config = dict(
    n_layer=12,
    d_model=224,
    n_experts=48,
    experts_per_token=2,
    d_expert=96,
    d_shared_expert=0,
    activation='tanh_gelu',
    moe_layers=[1, 2, 3, 4, 5, 6, 7, 8, 9, 10, 11],
    router_score='softmax',
    normalize_top_k=True,
    routed_scale=1.41,
    balance_loss=0.00347,
    balance_bias=False,
    router_noise=0.1,
    init_std_router=0.0157,
    lr_router=0.00113,
    n_head=4,
    n_kv_head=4,
    head_dim=64,
    vocab_size=32768,
    norm='layernorm',
    norm_place='pre',
    norm_eps=1e-06,
    positions='learned',
    qk_norm=False,
    attn_scale=0.125,
    tie_embeddings=False,
    parallel_block=False,
    init='trunc',
    init_std_qkv=0.0356,
    init_std_o=0.0442,
    init_std_up=0.0509,
    init_std_down=0.0509,
    optimizer='muon_hyperball',
    lr=0.00641,
    lr_mult_o=1.39,
    beta1=0.95,
    lr_head=0.00693,
    grad_clip=2.0,
    warmup_steps=200,
    schedule='wsd',
    decay_fraction=1.0,
    decay_shape='linear',
    final_lr_fraction=0.0,
    batch_tokens=65536,
    seq_len=1024,
    doc_mask=True,
    train_tokens=274200000,
    steps=4184,
    dataset='wikipedia_en',
)
Below are experts of layer 8 (counted from 0) of a mixture-of-experts language model. Rows are named router (the router's row for the expert), up (a neuron's input weights, with its number) and show model dimensions 0-223. Each number is 500 + 25 x the weight over its row's rms, rounded and kept within 0 to 999. Numbers have three digits each.
After each expert's rows: a language model's description of what the expert responds to. This comes from a sample of Wikipedia text that the model never trained on.

# expert 43
router:493511488488463492536478499447514510481508472535521487550508496492527515533521494558480511556537499490520506430487516497500497526504482468501522547508480502495463497502483455525443467479511528530533516489505496557499507495465512492524524492541506475492507470499503538504497505448535482510522539535536524499533516431488516487469470475522526501486474498513539498505492439469472509509478474477507518489506504510509492488500559473490486456466454495483513490519487485534514502498491466482492524499486515490498501500512529530537506514496503541499499490469461429518503486514507484498458491459506512520489466448509518502502460539531493485504480487527535489465557517476515516512471
up0:512494535487488476527491517493466498520512469500515505488486535467513547490490513493503496459500513458498503463453484502516491517520519542524505481498494514474470446512531493541537451481473474518520489501547535530485515492514514504491476498478460498519473498483487486518514496513536483504506480441498505467461512518526496478491511474467502554530495465509462544522512511485476516458469523493468486485505480520521506513508485515511512562487439480459524486507444479498484555517533469533470460513476555483503506455533478471472496521493470511521483485521525491519445540526498505480456528532514474449506500443518509531530505507490503508517512448517479488505520500502491452495511
Capitalized word starts. Capitalized first pieces like In, Con, Dis, Re starting words or citations, plus dashes and numbers in track listings.

# expert 47
router:459489503486481495499515509483514538476531517481511528506496509500479521486487498496507514478504495542518535493524496507494483491500500506509487463469469532505491587498506529510492533492506487500461455494519479435464483518459477442477491492471482458427545518494495486535517522514521475492489510501505501492490569534512483473487502492508479488467508515508493494512523559526480484490476473568507496536524481497489513488548501478506522507545452496510496486513468522514483508503508530454473525506489470517512513536504494503515512493463468525489459542547515503508453475528575498524482513506520475484502522493489514461515525442544498543551531524509488510502491499498501500488457
up2:514476501498522494477518483492486510467525476446513512492491527465519496512474472469488468508488456485468548484550494497508530525470530506478522481529488527500521454466516491504493493516456499510501480509508513497529541476484474486431497508515459490458555486468532481433520501527508482485532521503487558476487500521492524502505535502511462488449475533484560486462518508507503502492474524490450481482512483487504503494482486549523523494492500500461506470546533559514506474501476523508477491495463498447563520518513469533481517519524468459500511531489487519500488467501508499516480493546530507509463469459504487485537515524507503520521552504499533500524465468510495469496495
Prepositions in biographies. Prepositions like on, for, with, about, against after a verb in career narratives, e.g. signed on 9 October, known for.

# expert 31
router:527540459475493496495507504530482495499503511450527512508514505452490506482510509485507502488530489461513503520481529525454444479496485502541484476474475477527491504514542489538503509520525490552487514508503490478516515468508492517490502522500460491473523495512495465528495511534532503526531493470538503471540538525530528519486517522485500539525521448513474498503516448505490478460522545517504510490497519477490493534492545495509544482449506495444480542469502478539481497491505560481547516466538481513509511509530456433506542516525503451461487475489509537483507479525527497510528468492499464464486478504474475497512549477520511496457473529516469502476476496507475453525480
up2:517504526466508503513520462496533495470501502483527499510523525500476519495547501466497524450515480467541487488566492514481525505543511542517495490482569511482507512460465476514513442535514546479495543467482502470478514461509528499473553458487498496466456515510515515541506492495458447483489490446520507505460525496491477475504473471535487523467468477504556504532498504499516533499535460487485499526459474494520482506490467557499512495499492512474511496493506480516488497506482471507511422466484526512503508517510506485493491508483528503477522534487460503508479496532504507498521536541490491538524503472530485494549466471456482519507543493483463509506488528472484519507501
Sentence and section breaks. Sentence-ending periods, paragraph breaks, closing quotes, and == heading markers that separate sentences and sections in articles.

# expert 38
router:482524542490482475471464444486525547541505471499511451475467490474493492491534497536508484491484496512515505546473500507506501523534490480487469503518477483464487472517514537546481462514508507472507495524505483498477486513465501535459496484471509526483490507470493479514508481488537470496455461521506499516520516531489521520518474488511477523536470516514487560500500508472509533473564505523482490494492544492504444482540541496485517446448508555488497484509486476484488512506486473518468535446545503531495472502441515482533492471495476481550506515549458500480486538499512518529520487487516536520500491477521469492496526520454519469543513487538500502540498498500467527486501
up0:502540533460530474506493526484510484480471500501475522515501530502488492510498511495483493478520505506518526500493479501500511452485483492514494490507530463508469479538494546492492529501523476538499489496507504507472493517502496517498504492480534494504521518571507465478517450572461469505534476533507485477487526542500517440542473475456500510458481492525510488509500463513503467458514508511528476512425488518496486495528485519524484467490515467518509482531507470510461501531504488553510504473460540457464523474534468481529513527516526499498481520501548516481487523505515526486482465532477516508488497540488505497530455485472501482476518466527516540558502577510470539542508
Surname and place pieces. Middle and final pieces of surnames and place names (Ashippun, Halard, Aldenham, Jeb-avý), and whole common surnames like Smith, Jones, Johnson.

# expert 42
router:473541512508455492475466539506502531554495492510492489531471494539482545470503493491502526527508534473490488474555525472506500466473496529467524546507518469523489471468479525451511501475469506508542466451500457532488477512475478459493531484517517520529508479511532503497481489518535538489534549556459483475510508483530475514448521470504495482518553530471501518511508501485509475480494517470519530530488501517509504441519506504500488491502513486517532537487539507522529516451474428492491462506518486479511527520493468499529540504550549541486500514477546511517470502489528488493463491483494516465493497478513525521500522502500478521492523484507475508502498503483458477533484
up0:498533507497497456494502487480479520503509518489500516495489499507488529506543493515522521524571486487501551521497484478468511482428498494501519520535492518482519470482482511463552491476477464565519555486517491493459526532533511477486518494484540533458512492516482444481463512498511477511548467496541517441512488512512494511494500462474474520522540540478482566490484518475523508550475530501494501468477493479457464506497459493525520519529496460492523489507480470503499490515519520486489513493519490499510480516533483468488515472477508516487460498524507502509503521468534520485519542494485456522479476456471469516519539479514533518492506480485496476487511573499464479465508
Articles and blank cells. The indefinite articles a and an before noun phrases, and empty table cells, percent signs and election-table headers (Votes, Turnout, ±%).

# expert 15
router:469477478471486501477485516509514520501462534548490528511490527487525483523474505470510531540469509504508510480519473540537534510481487471493490454504517517541556486449474497500500496509467482515491474462498476456457458504534488517525497477502462491531455474531502498479488458505520489532496483527550502455512490494513498520507468497503518535491524498509490491543519483492517541511501456480511526458518484496511554472500502488515463486523528473522468474467518560523509447522472463494488531524492499497496526498491519522528543530512517501484517481500521476449483477529459503468486507492522492531518471460479501490495506540456481529515538480560525469491471541519491477526538
up2:527510491489484512514542504535497479518493488484500506512499455452506470509504516451489496475528510488483491520493565512482550466528480480528485460520561502498530479509498507496525492495580513511506512470512485541471496494466506512527473546488509465459483506560518503528459480511507546474522463493525474486491460541507485501522472465442509510502543507478530514494488521566498503502462509504511470502527475513517516495534500527506472500493504449484459481510519455505495515471531459516507489494541497538522485518511508471482500527484530486494529488516542495518517490484504475484508530507472523478479474476454518529522497504561468518505462515488497527442509525474524475475498
Numbers in dates, tables. Standalone numerals and final digit pieces in table cells, dates, and statistics, e.g. 22 July, 11 October, 183|8|.

# expert 6
router:519502487540509500520516528445521498483491481495480529495537491501486514534548483520478498528483496501485523518541467523483456530538505460534517460470508520496482521516531517506539507557546496490479551548539511505505473521469519469521490530518479507489490517481494526506502506472454496535468491534494480509494505479498505461493462496442521535452486494483510522509510501480493507513534479531526511486504471475485519467446468487453476498537477501456519541475495521516541475520505476509520504486517510528537529505527536515502509531449494479545488487482491490529514506534479486476487495468501439510512493501502524510510551518522506486484463489464488439458537468479508511481450
up2:539528483468519479494477521508505479520518496499528532490472505516538472479536458496509481496491512491506460483524536522475493489508516527499480505498500469509432492455521518512503492544512464562472502504483489485522518494500500486469523539468492488502485499538441538495501523545495508519473475466518495528495476492528525497534518511524443532483539450535516469485505544538532469445527494555519489502510455498496548497487463531513509520501525494525464489469508525494505540418506465502500531521507511501498495502517503553498462496478453513484521476481481538524478514472485460510474486496512466459511462501478506484490496507495526499501501543453503487488513521516489522457489
Initial capital letters. Capital letters or short capital pieces opening a name, acronym or word, often after a parenthesis or pipe (L in LCD, MOTS, FAA).

# expert 28
router:521472492498514508519466481495436456483547456511485492460473516526517494487546495475482488520522487553491490533491466491510511508530496496492482479469482472511486506468509494491499505490499558444556491524522458491461487443463518531549492497498532529555498543460498494474510461464508520485501492512514502502530486482475522493490483480529527523513503516457493575504511486469467511502484497528489506484503526524487517491519491523486517494497499563506507509507445502466522544544510491493524545452526449491508492493481508514494453494518526463471507521513500526505504511483480518482471493435519513496524470543528516497511471509483517498539499479494511541500499506493476512455464
up1:472502499450496482486533500557463458458507518515507481474483531485509532511519541513511483478502510510531507495511507513497505513490506504541483490504484523490503555459457538499467463452495523497510524516446476522513510463487482510499506502546485547509512530512453489518530531485487464507474533480500480570493492518483457529473490478487492568520512484520498517466486513530486471479506490492471522535473521507503533521518505477478518458498488526471478471511539550443509483486468536492474537498499498472503482474465468508479553492514514516515511481522544496465513502514520521519499513520483545498492487501479465517484454472459537504482484452507508515493446499500500513541543
Infobox field labels. Field names starting infobox or taxobox lines after "- ", such as Born, Coordinates, Genus, Order, Country, Language.

# expert 10
router:552525528517460459522498491497482454487480515529469515483506481510490524492500525496492508513525508466462526467546507528511480474492488513512554528509532492520487503499524487534464508503504475502495507497524489498538479493447488532527518476535477475468493501480467512536461502482555476462457527521481506529451429531546521506486514535470507505513468469528479456469458517528502493481513482489501436544496513500467481498546539486475489507506503523500533495516485545524490535515489511531494473522487514454501521558500517484485516523525514521521476472501481503482496453483504489462533509507456503503484517489527534554477509510536486484493517530507489491497446510516482484524542
up2:516486474472495511505495497484498488504451461529490495459540471458511483479500522478477512514535487493517496534473469493478512482519496464540496541501481500513511446445545562540456497492531500460487506508529489476524518559493520541481510511514494522531519461454492520447483480471486516519474495490496479507539503510521512567477524441515535526521489513503512454500535528484523505508509517508523490500519477476460501533512519463495501497484505513466526465458474500483500521449505490507513473456472430529508470527535523526493494526529486507505478551473488483486527523507511469481486498499501454541484446478518517480488500495528494515495521503489507487535540480511505489532496
Coordinating conjunctions. Conjunctions and linking words joining words or clauses, mostly and, plus to, or, but, than, also (faith and culture, 42 to 1).

# expert 22
router:510500450506519513526453536529518500530467501516525497500454449435519490496428522491528484505465476502475500475536469490497528520482501498485502500524494511510503488526478526450478497513474500493475526459514501497509494527514497514506515463527470518519522537522504510452507519481489504491507482491467496475479527503477551479531499508508469442521511521500512463481524484527494528528498515495492522514530498490497475505462493515579489501510468496509534454457529541508504513543525515478488519529467503467482477510508498544525513510512459513526538510486527507491544473498506523534501560560506529477482502490497483472500477526479578511450514538505490489530520489532493494478524
up0:510476473534510500473523480478538508487534498509486488517497552519505514495586522485508533481425531556501490496463506469464545514489508489506465529477469506558494474481485508528490501497457496500490502505520478481513507518474485504491529511508537487439480487536481490513506507515484481520522508510519526476513524468543505503483555486512478513503541512518498525516481497465523497494497469521496473490502463474493489455526547477500490477489477483494500547515501501470532538550472531473439509494474518488522469511447490493513472543491491496510461474519513484498510525476509541509471538513523506496517520524487479463522522519422520529497469510537490490478490524481511553489488
Place name endings. Final pieces of place and proper names, often European countries or towns after "Kingdom of" (Hungary, France, Transylvania, Puerto Rico, -ville, -shire).

# expert 2
router:493538494521493452512501537449503487497485523491531500488512509530513527513449471499479496510532520452516508510473480495503449541491488474517504520513501529546501484497519478517486508459462501467509488469494452480505535526481467486531555498532447462466470491480561523479476499485496495533519472510469542559513481483507489507512471528548458485458494482552502496495499502529521483501520530507498528499525515507454493530529472503507519532465515491467524465488533521469546530482468467502503493483513537458493560520502536524476515542508504510484533499495478471513494455483487512493517483515507505489467503494496562501487480494496483502488483507514538459519477531456479509462497
up2:498511528505543505516497496539474499523519473476501477509520481502494519512481491569536534524529495504496475476470524510510482418510495520463510484499522527496506477480497509489547487497531483495516511527464500522500522496465532495467520510506461496515509486509506469525455465489509507531486525496509516529480516490471559486522487537480513543548501530472502558459504514523509515541476466492481515507492533480470533550519469467535492467501519474543497565498508493484503550523513482479499465498478494524519431447510501488499480487519488509476465502535480458544491458466505527454479493521485494496481487502489549495510506468541487490460496480469497514519491494478537538505476
Hyphens and dashes. Hyphens, en dashes and slashes joining numbers or words, as in scores and year ranges (7–5, 2009–2017, ten-year-old, four-armed).

# expert 26
router:505504508465501521465534501512531475465474497488519498527499535522489520489488508545492496501505527458489494503467548480489576500473520528537484493461507474498508473505517458509515494498470445505492498533454482501482502520516508477457511496496500514549473476551490515516512483536493494491499511513477502493497513496490461465502477514489506517506514487484460516464488501525485513514441529537469516481505510490538453476527481548443497506491463469483440480523523449481492487464480461479544558456482523486501488547519512504467517490518503492511532537502546522461461554534483491519509467539508532526525524522522496511483512498492490489532492481487512521495500469512545465487533
up2:530554527518535515459504510490493523489504473482496531526512523484524532493511478495489466470505520505469439459489498476574493491508519452528506518528536491505563506473521475553487530525479488475516476521496472486537504495531476512497499506471468444483500493534512490508506474462498512460491522506537532488492517557509492518502481505495484521496487505517494472460475490501470474521532465491516503475528477474519521528506502507479485513526502558487456538495535472499475484542532446494497529478500494490512497487506447467499523491495489456526527511488480474508479514537519480498537480487494533554504509515492483482517507476528435569465501513491518452536499512475508479503490
Sports results vocabulary. Sports match and tournament words, mostly in football reports and score tables (first leg, first round, Cup, Goals, Pts, scored runs).

# expert 41
router:472527482499521513522499474493511509531492506522528482534472452532534458476473479564502487532509488500495470496453492502465489546465457491464502498506483504505564490492563469502490491472530536498481529522488509517464519459515503534499489538498539432483494476499492491529532482495522473494502525501523500520507505528510454496474509498538539549484525543490477488484478505478519462481510491495493475507533501478500496479532525549471469472484504462494530507485537530515506496511491495497498502473461525533434476470515517511506533463521552500539488507517498494501478507512536493481484521477509512505524494495513482553519465492465537527422514491497467515508504536496463502518488
up1:498479543500534478495490522479465474520510558512498503476473507456509485448473544451519496503515463526504521493494483523497501525495495531555522514521462482493464487497524470514511535479498497505520489484532510500507495463518488525496470476449507492516481506493515475509490492519513519498501487466490519495478492467513523460511533507481520434532508495488492506527507561497512500458486457518556493466465534478528504517516463525533484496481470500444461461462464525510496505482523504520519513454536515503500554543484480470512470487517531508512494510542480514469490515544491524522489472494512488481534497511530468493452482497536506529506542428538501472482498503457453501507485
Chart tables and song titles. Periods after initials or No, table pipes in music chart lists, song title words like My, Big, and Japanese characters.

# expert 36
router:491516488515538494521504508471538502473480479475473485523489512519478495490517457502536514517493484478516530485527477524554463534488515483470500456493509475512486501476489496497508507522516538470522516513523500504536486528524488463475486512507486531512450538455530469491515475530508523445467515498502514496474507480490533496491473481509444551493481492488474521510435496504486472502521532541494550472502526499458489471549444471462532472481509484486521507486471506526517486496517492515496511520454508467475519524509531550521486537533523519520511466501465466487465458527479509485462495484510519544449520485520497510540522517532534500544553468510557497516517515489506469519490
up1:474494515489531488460500490483510519492529482486487448477502501511480492527498484489562521459499514496492515498536499492496543469479515495451486492519560485540510532512515482467518499545529480526459486509527478555469537518476511464467519466526526493538489506490465485519513518493460507496478526526502470546504505444510495468552487505494485557493469515501486506468482514489560477452463480511486494529479479505503498500511516550531484487531519473476499475537544480517497462497510526512536415488539511496470526474497490503526493509505518507477497479542495542455509494493452483440501464468497510535479528471514495477513527461493525489482522488521505503511510509512494507513506
Single-letter word fragments. Single letters and short pieces inside split or foreign words and abbreviations, such as s, c, l, g, Jr, ft, =.

# expert 27
router:492470464480492531498508484552493510522490488510515493480469491462479497484474552512538475485454472507491516509524556528470536563461490493465518515515483554472525475513504520477497518520484462495451513474488543509548505512524502481486487460448499545529512533488512516435550517468506480493518469486453489423513527531478503513528473494498501496516478536503478505504483489501484500509506513521499478506497509473533489496494484510530490499465506503492500472494532494503508509517523525474487538500473486475466468509443482501508544489490472484484497493527533525526510511462522497546536524530513520504487509497513477489504481496412530509505486509510520485545483484533543494525543
up1:515493503542499464451477480502491454486489508485481505516502527478526520522526508532466514494465543477486518516529469491488481471447537448501499522468466450509477504453509499484530478491516512530525506506474515492514458481533534465493521502491488463478517523472462487498526501510476506453493453525518517553526476494523535493533507540450509469493524445550504549532498535506526509504522525511489540546507505512498472518493491492462489520496449492484562489515467498452498454482468504517490515505506486506517522512481524462499471524491498522536468499481545481474478535500513511533516513512484476528473520549508493462479494498478515504503483488497449493468547502499468507477493
Surname endings. Surnames and final pieces of personal names, often in sports rosters and tables, e.g. Smith, Robinson, Bogomol|ov, Mc|Neill.

# expert 11
router:519473535498514538473527489491487476467491500509503494509514445508478473500530510482500495487490475505484485492524489496472509452492509544523503475547496545527559474508507532478498499550498524532471493533452505456495494528496522520488488505498516469563554509474534499519506508542516485484491449513508494497470480554521467483523556525505497547551512501537539474482509523558505467450480503514503509514498482460520505534501476496536476450490518500498473469475532469480524525482484478550483477461535508527491482484508487507497516501494515476496503529527525523484524508493492511482471492475451469500485514512492507500490526516465458449478498510479462534526491463486468519480544
up1:523547513501480483480523477481456474473464487490522475519511541457518509504541541519482509500454507517499456485503484517458477491534497469532503481512511511521462509496487467547499573501497489503488549541494533478527507474476498498503480551521515434501491514510516527529522490504472500504528527458509506531479482482507467498472515530517486473473490467530510497498501477518529456492492521511492452485481459497491498478460491467480511488479491526496507490496512497538482550486468456499489481482518503518527511542525471435500495494505518535482495509446542501529495541508507499556516490520461487509489522520484496525485554513580477525473489463510507504461489461511513495507496
Article after prepositions. Mostly "the" after of, in, at, to, plus nationality adjectives like British, Japanese, Soviet before proper names and institutions.

# expert 7
router:503472481509485486499489487475442478469477536516497507531532520478512519503484528488508497458532501529539492491475540459533473508490495514504511500514550533471475489510455523460487469493464541497511489471526493492472525493456505473480466521525504539544451496470479524531488461505507512524508525477483503518488496515471485562524480472520513463488499469467541482505529512545487535476419505486516528482492527488475518496463491428504477472509480541478480508488542518510510516537496489481483475466505483483491507488541507511519537507551524524495521527510473470526501496498485526537486457527518507492452477461522479489507480527533509488485538482532530503501502489504473494496555
up1:497513444539521479477507487472494526532523543501507495496473477442475530488508487538487510493493529530513502507483511551495474479494503475492470500522484473491501529528500522501502486517505547514528490501502503490517522488451477448469457513472526528501509506483491505529493492510503479490454533504511483501493537484529431542488477489483549471525499506488496550493495477452546479498476504451514466520518552478514492525518541459474478496499475550500498516498515481488489486493483509524489506471557504510484492514504518471481496488505456506524497529533506492486502542487484475511524482552500492478518553484539483489501450461488595481506505522535513552484512491510491523512552
Subject head nouns. Sentence-opening determiners and the head nouns after them that start a subject, e.g. The, This, These, the name of, the last was.

# expert 14
router:509552483508467476485519487507468514493495466533478478487499494555543490505502497512479508516479467469487480512485498500507469516452504535527512513491511470504504500529499516481507536528514534491547493496497506488520492488512530513484459476494474527465518516526475482473501547478526518502536511467501518490506513493503528519527528483455487460491482487536563464464506504528488503492518520498474542470513485556509478496447537468482505487532574483456497481544503517505519501491508493532511492488501463495476459551534516513487443489536559492476489509527507524496533477483493525505490492522469540516485514487504523502493536424453486533462515465467522535491465529513504509465492
up2:510515485494498497528477518546507508529510496514478511511519552494525462486535479515516499504461532485501480527477506501500506472471520533487501535467432475518550484520511508485546491501466484482517494538503505474458485511519479479572491494475471449465509517537477481515489497465513501497511534553530532515489532516424516499522514522488501526465476509496507498518524509510501516506446510522519503472469472491515503516509515575492546499502489494452513506510510532505437495487485479457505510479500518496500483518503516487502520456532530460475492510483477509469473477542470511506445525473486537491480534505524505525510503538482451473466540502470527513475496465518458511501479
Commas in descriptions. Commas listing occupations or items after a noun, especially in biography openings (Scottish nobleman, landowner), plus occupation nouns like footballer, politician.

# expert 37
router:472524485484539507493541463477512535487525477480492448454484486525479531542509491515498498524539490475528480496473509489458529469549482505484472506514465533485506480461513516479471504485458531525491500468483489539481505532524450486517514496534508518529482473489482476542451498490507525458494515523524485535501527485479498489515466448476500566523488540493451508515502480458521488488512469483450503512506483506469469509539475495485516523496493474515519516483534480491508510510515512468513451518506529470487498522524512504459500469482524508485521506456518541515512520505505522496508531516503549526477552517442528517480479488545510526495478464468472531499547516497522536520538
up2:478484518514545505499473484514510451469506549487495504511481480493517524473483509500485491561500509496503526483520510508519492477513494518460483498464545525507499483509556459548517548518497533515502543515491448483503530477460492467456531474477519506526513537478496515514539510489521540495505525501507506470505482537490516497511509487484510491477500450527495557474517510474535535483477463477569498521535505483528479453491526519484479450501482519526529529495482507531458524516501494485500482506524452446542468441528460512547488496485528463476506503498493478470507493547494488465514479499488489520526503499462511519491478516493511546515484437506464500513513536514489491476485
Coordinates and measurements. Degree, minute and second marks, N/W letters and decimal digits in geographic coordinates, plus brackets around unit conversions.

# expert 3
router:507519520498496506491492481500476493516478500482489517535486545502511478516572478482507557529508502511502467475488446522551513542549483491511509507545485499476443512490452491473504454438519525502499503556461533512505492455482491522469525484503484535524510502468523487465482484517508506491488496476468509495512495470492523506478492476545473478523487527486520581524501467495498500497566533511486521492474521538448516495503520476534497503485478513464518495504490480495458553520490497482503541469515483487517474514457500516485468459545496501502493473516503510497519478520483501520518498500500515499499450505554503482466536514456524519531526498506540489523492500480458493527457
up1:506528516509504493544528533475530464474492513491503472482484520471497498516495504517497490512486520502519494473495490497500529510506501498475496454511536503521494446499533496517514511512484515548518535506510490518527503517504517511517474464455461458504463514453483493452568456510510475574491516506474494529480522535518528479521483505497469516526475473510459492462475522486495489528493501492464521493489551519484513498463523497466481471493421493533508468504485477534486487503545429522485493521507514516525527515507480454507499489495468461509508560491519502491477488494519526481474532505493546451516539504488504532509489486534466484530469498565491471534474509467507474519470
Word-final suffix pieces. Last piece of a multi-piece word, often suffixes like -ation, -al, -ology, -ing, or place names like York, Ohio, often before punctuation.

# expert 24
router:507501468510483468523475519525518530527477489541499521510497500537491524541426488536487510487487481458494489480473487468509497538473531509522479519523524462512481509505463472484471493502478503482517526469512478511521516520503503458501535498533476524539509534475499523495483478484492531467506521504502486456492526486472505500506491513547524456468506505501518438546474480529471523538518438476467553503526534498483495494473537471532497500509488474517499436502544512528514474537493463504496498481487535443502535519534513544521504516512487546512549498500495478502482501525494544486508522497544532486490494466552511484452484501488526526491515458536510477493494493479520504538525
up1:554488531523490476542515462469495493509472549460497494516481518499512480470501481456463473505452503529480477553538514474480465519501507507508512440525485519507483461490495506528455495495528522473499514520472492528470519485508501553505481517513517496524494503476483523534463519509518531516544487493490455533481498509511489481473454503503479505500487495468493556494528501484507499454495565522521509513478497526499520456504547461499480446493498533477525540522483527514468515533516508572496518504507444473517476490529482554510489528518515483491507497478512475490473509542481469466523502522494506523533513511468482500543528484493511523502465458492453465518485479477513504491514
Nouns after modifiers. Head nouns and unit words after numbers or adjectives, such as kW, hp, cc, women, field, form, centuries, type.

# expert 46
router:529479560474500511487472528524511494516488492554499496521519513533517469492492548497494496490454515530463512479461500505520503456522480542512506508463505514497499450533472517500505505496477509455508470470474489465510546491472467522500507499499522469450510452503500474514534556520487499554523491503513483500482462546491473502502498525480516524484515430450456494522516524538485477466483493468508548512520484511501542505517516540504516493487520473512492497523433477530494497514502522481476468497519499549501504480450423519505555516499516493541503515504499509496508533528469495507483460531485496508517512499464490534506476505518486507507501512440457506528519490525515490501479
up1:491493522510520493532510488473506438512463485478481454537528491478439565510496478508486489489472484467521526482486501494522471482530465524468471504498495506494518525459523479504518558471508507528518515517495509507505507470488547487501498506514473512537502508531520522515513464501521551487504462536513462482487516546503445485496501549496492478478499482516507553512509467477516493500507491483525504505450495518542491519503468536469478501510475510516538515483541490492451508515495545529452485517509509514547474513477505454518521474561505509506508495472519464499541488512436506506528499507462514500493552516498465498511506513538522513511476499486505520508507432483465455513456
Prepositions of place. Prepositions of, in, at, from, during and near, especially inside institution or place names (Mayor of Los Angeles, Institute of Technology).

# expert 19
router:492505477562513502521511534466476516488521503474505483489526493496470522504538461483523515525516504508519454508516480462480519514536509477523537512506529498498514461524513525516488503512525488555509515492516477469483473515492465496506523510492485480444511499507476516526449546529520526513466419472503520490494492508487552542503548494468479497502525504503527460516544464500515460526520498492509449470514468514563516502503494496518485487529468464506510448516498513494528534501508516547503477500492494503557496555521468493476524503482480548487537487513497498516499492531522480522520513502511506487486485503464449495503523502525454483468510518526498493427508494490506430487483
up1:522459487518486462451505501540550512500488499541458504490502499451539535495529513512492468494476495497517481495526555502467460507523468522478479572481489499475508517472505520527491465505497516529453509505503508506513491519477437535518497488499497535486505494529494505526520515492520497533476473535554496533534482513485501523513481514503470556524519471520530479494532514512513497488544497480469545454494494497517536487501491519506473491513506506497482528521540514475482514494500494484495513469549486432493501457521471540489439491492509519512525491470477481537469495507495445518476513503502528493520477459467499517504464439510506451527515556491465496514498488518479520496471
Punctuation before details. Opening parentheses, colons, semicolons, pipes, and list dashes that introduce years, notes, or details, e.g. Jawani (1942), 1950:, See.

# expert 8
router:471501472504489470508482557521510511445511497505474502521532519485476502489530499524509543494541497540522472487520518457488461505517548481487523510524510485522535494498504505492544479527498472459501488454516517456500458469480483517468497524495506516477472504535523546518488502485490471473540496521497522480517533487456486526515554517482464536477491533549472507505508505504537514529497487489480482524483481477519503477550524487501463530530515455477509475548476466493487495504429536531493478500521485499532492527455512519520549487460491490495461493494487501490505549489469468535463510523488516509472521538502535529517528529502549454506510509470528467515474507474535495489488
up0:484506498500522442476523487478502503551480527464484467452465536482490501501492473487497481525541496458482490470544507495531512526487506513549465467500513500511500448541509517530481513486481520483482459518503511515519527500467518512509521525518508533538504491506448537483523475501486456547477481486495482481491526510470506521541502487523481471503490488484547504452544483498520486522523438485474484496512506460500481490511463516490518523471472503473522483483512518478484506512459484484524522486446482544491462484519561478467481541531476519482521525508531525493512541516520516456511543525487495520525524503468497484522514549526513490528496524513506501530541430487534490511485
Mid-row table pipes. Pipe-plus-space separators between cells inside Wikipedia tables, after names or numbers, as in Team | Overall or 22 | 15.

# expert 13
router:507441511505526533487496499515509500484494492480488506499506559462473501467446521484508441488486514522465503514538496517531495451497463512540495480498495482467472504484477490487525573495470503478501480510520526514527525474555528494504465504440520521516500501542499464497526485512499515531493518481529519502497487498496472494537512511520517457480504497482528477500490501533527503468475473497509510510452479503480521501454498514488471495509481582504485514519531479534448527497515549493556507510498520506523500477506472501469483489551477521483496528464525512472493523509486493446540511545497476468538520508498439472491498471508510464434514467462469501504498478508512495498507
up1:492469531516498485514492493521465498487468547516478518507527586495463477531512483506486466490482512528518511493522489508515518465468524480494499525543492476492461483495552485550503502533463530486454489527487525494545495477529493502492507514482536467518516485468460487489503484562490469492466473527473528501530516514543488494542492497522537492495495473499465538494450485495512478478529489530473537477495499517509448482539458488530462470487521517504496534497497503465466512537482498497496499520486522496504517479478515531485522477522535498496457544485513497508502542552504452510503508514505492501515502485521513489498538552475463453501529501501489521495534478514507584474507
Abstract nouns and verb stems. Common nouns and verb endings in the middle of prose clauses, such as information, control, access, repair, synthesized.

# expert 29
router:509484511526502485469491448492516503523527531504499463476514490457488477512513495514491508492474509530492486522453532533487517450537476501496525474542486522499475523484537533531492483517531496484522522525480505480493496494491478515505512487511507522520474515537462506489528506456516472506503481524501476493513520517499502477479481517515497495492527504475508557522490533451493484474501523535473513458496524479544489471487539482505522491469485503529462551502499530526548471487493493534492551484504476522500481488428502488488451516457519450524500519502487491510496566494559518484505482471472494535487532480486507506530464493509496416515529562502541506447508455498503515482533
up0:506507518523489521517529473513491520485495531524473451494511461462512531488458521507548506462474501536469533525505494483530540497479541535506456525520498519493543487525472457479532494540484459487501478519496545465464488498496528529479549490485539500495525532494520489469473511488485496499527475479487539472502522534474504524511533510524505525501472481475509520524509515461487491492509501539488534492483488435509472509500514485537528500498503503522487495497526451495505503504488504495471465517476558482509496490521511482476525507508499446496498479517466475443538519502530508505530490476498533482468572492557455499517476509464499462452514469524543495508515457488509487488549
Surname opening syllables. First capitalized syllable of a surname or proper name split into pieces, such as Sch, Col, Mor, Am, Mag.

# expert 18
router:541523547534516526507490500507468507504503494507490490473518463462501484506520512506506484488531539481504511516508492475511549461492515458478485512490463450448475532502451513560461476518541469497497520502532500473507534532509480504465532526516485483544549482509515499521534483481430509506493511516513490519485497471492533488501472494506497471517484489516517555500489449447505492527470532471564525492539506474491466517505504511534518512523483549509516500482423510528507497474520483499487502439519514505546453504482505488489459494499484463532490494500485497513498488495473485507519506446470481496506493555521485467513507520489515513530487498488507494516518520478471557484535
up0:538469484507555547472478524505494510488507503461502539519509485520466500491520491470516494514526549493449522485524540530503524458454524489480548480471477499526534517504458506481475560525482533488542527477478495494513508493544509499530448507442486507470483483510516471478547571509524511494496517482485493483505485478538471489505505481476508509495480484536548432516524512525492524499513498517492522475512569484487450489485504497512476460497496502501469504491539480492519520458483498521504493492478490491482500518536525457444497473502515508479473532500536494481503453471524507509483500520498494518500514479510510495472490520530531510469563446476495520489493507520526472519492
Foreign name syllables. Opening and middle syllables of Arabic, South Asian, Japanese and other non-English names and words (Alam, Bal, Raj, Tō, Sin in Sinai).

# expert 44
router:505501519473490521462527490511547506498503500492503529507522464461528531480488506457471493493536522512504508514536519505542515477500468500526492475491515514533502485504516518511550536516497543524466484498495458476483511494546525498470488493474506462511497470572486518504488485535486452534503531528524458466471510552526455468517519509480492491489516475491509484445472526540503507475477472487515524521469450478504523532481503474537494487501497553528489506463538463512478504487497523536486496451511505505458490460552442509486494509523486487468474520488498499528476486451503493460477491476542462479490543503513471470492521496508490516532517543460493508500538467522512469491526
up1:504528475481470475486489499508468553536533516495536492535525511472475479483519510476466530504517477512502494453474482531506557500506443471453540474520478516488535490462496521505499518522442514516483440521521530497465539530514492503470537525537509474518480494487528490418511560476470532521467471507484497466486454503512506519501505522484479533516477496464516490465489522527484477490524490551494556505512543534520491520504448487524480510510502505506500498484492516503512509505506512474540485474469494476474497484512479500535508449489508524488482470512518518535487479486512446519525491475476520512507514560503518502528478527479502464529469519499492486481484514540481523491504
Possessives and quantifiers. Determiners before nouns: his, her, their, its, possessive 's, and quantifiers like some, several, many, two, other.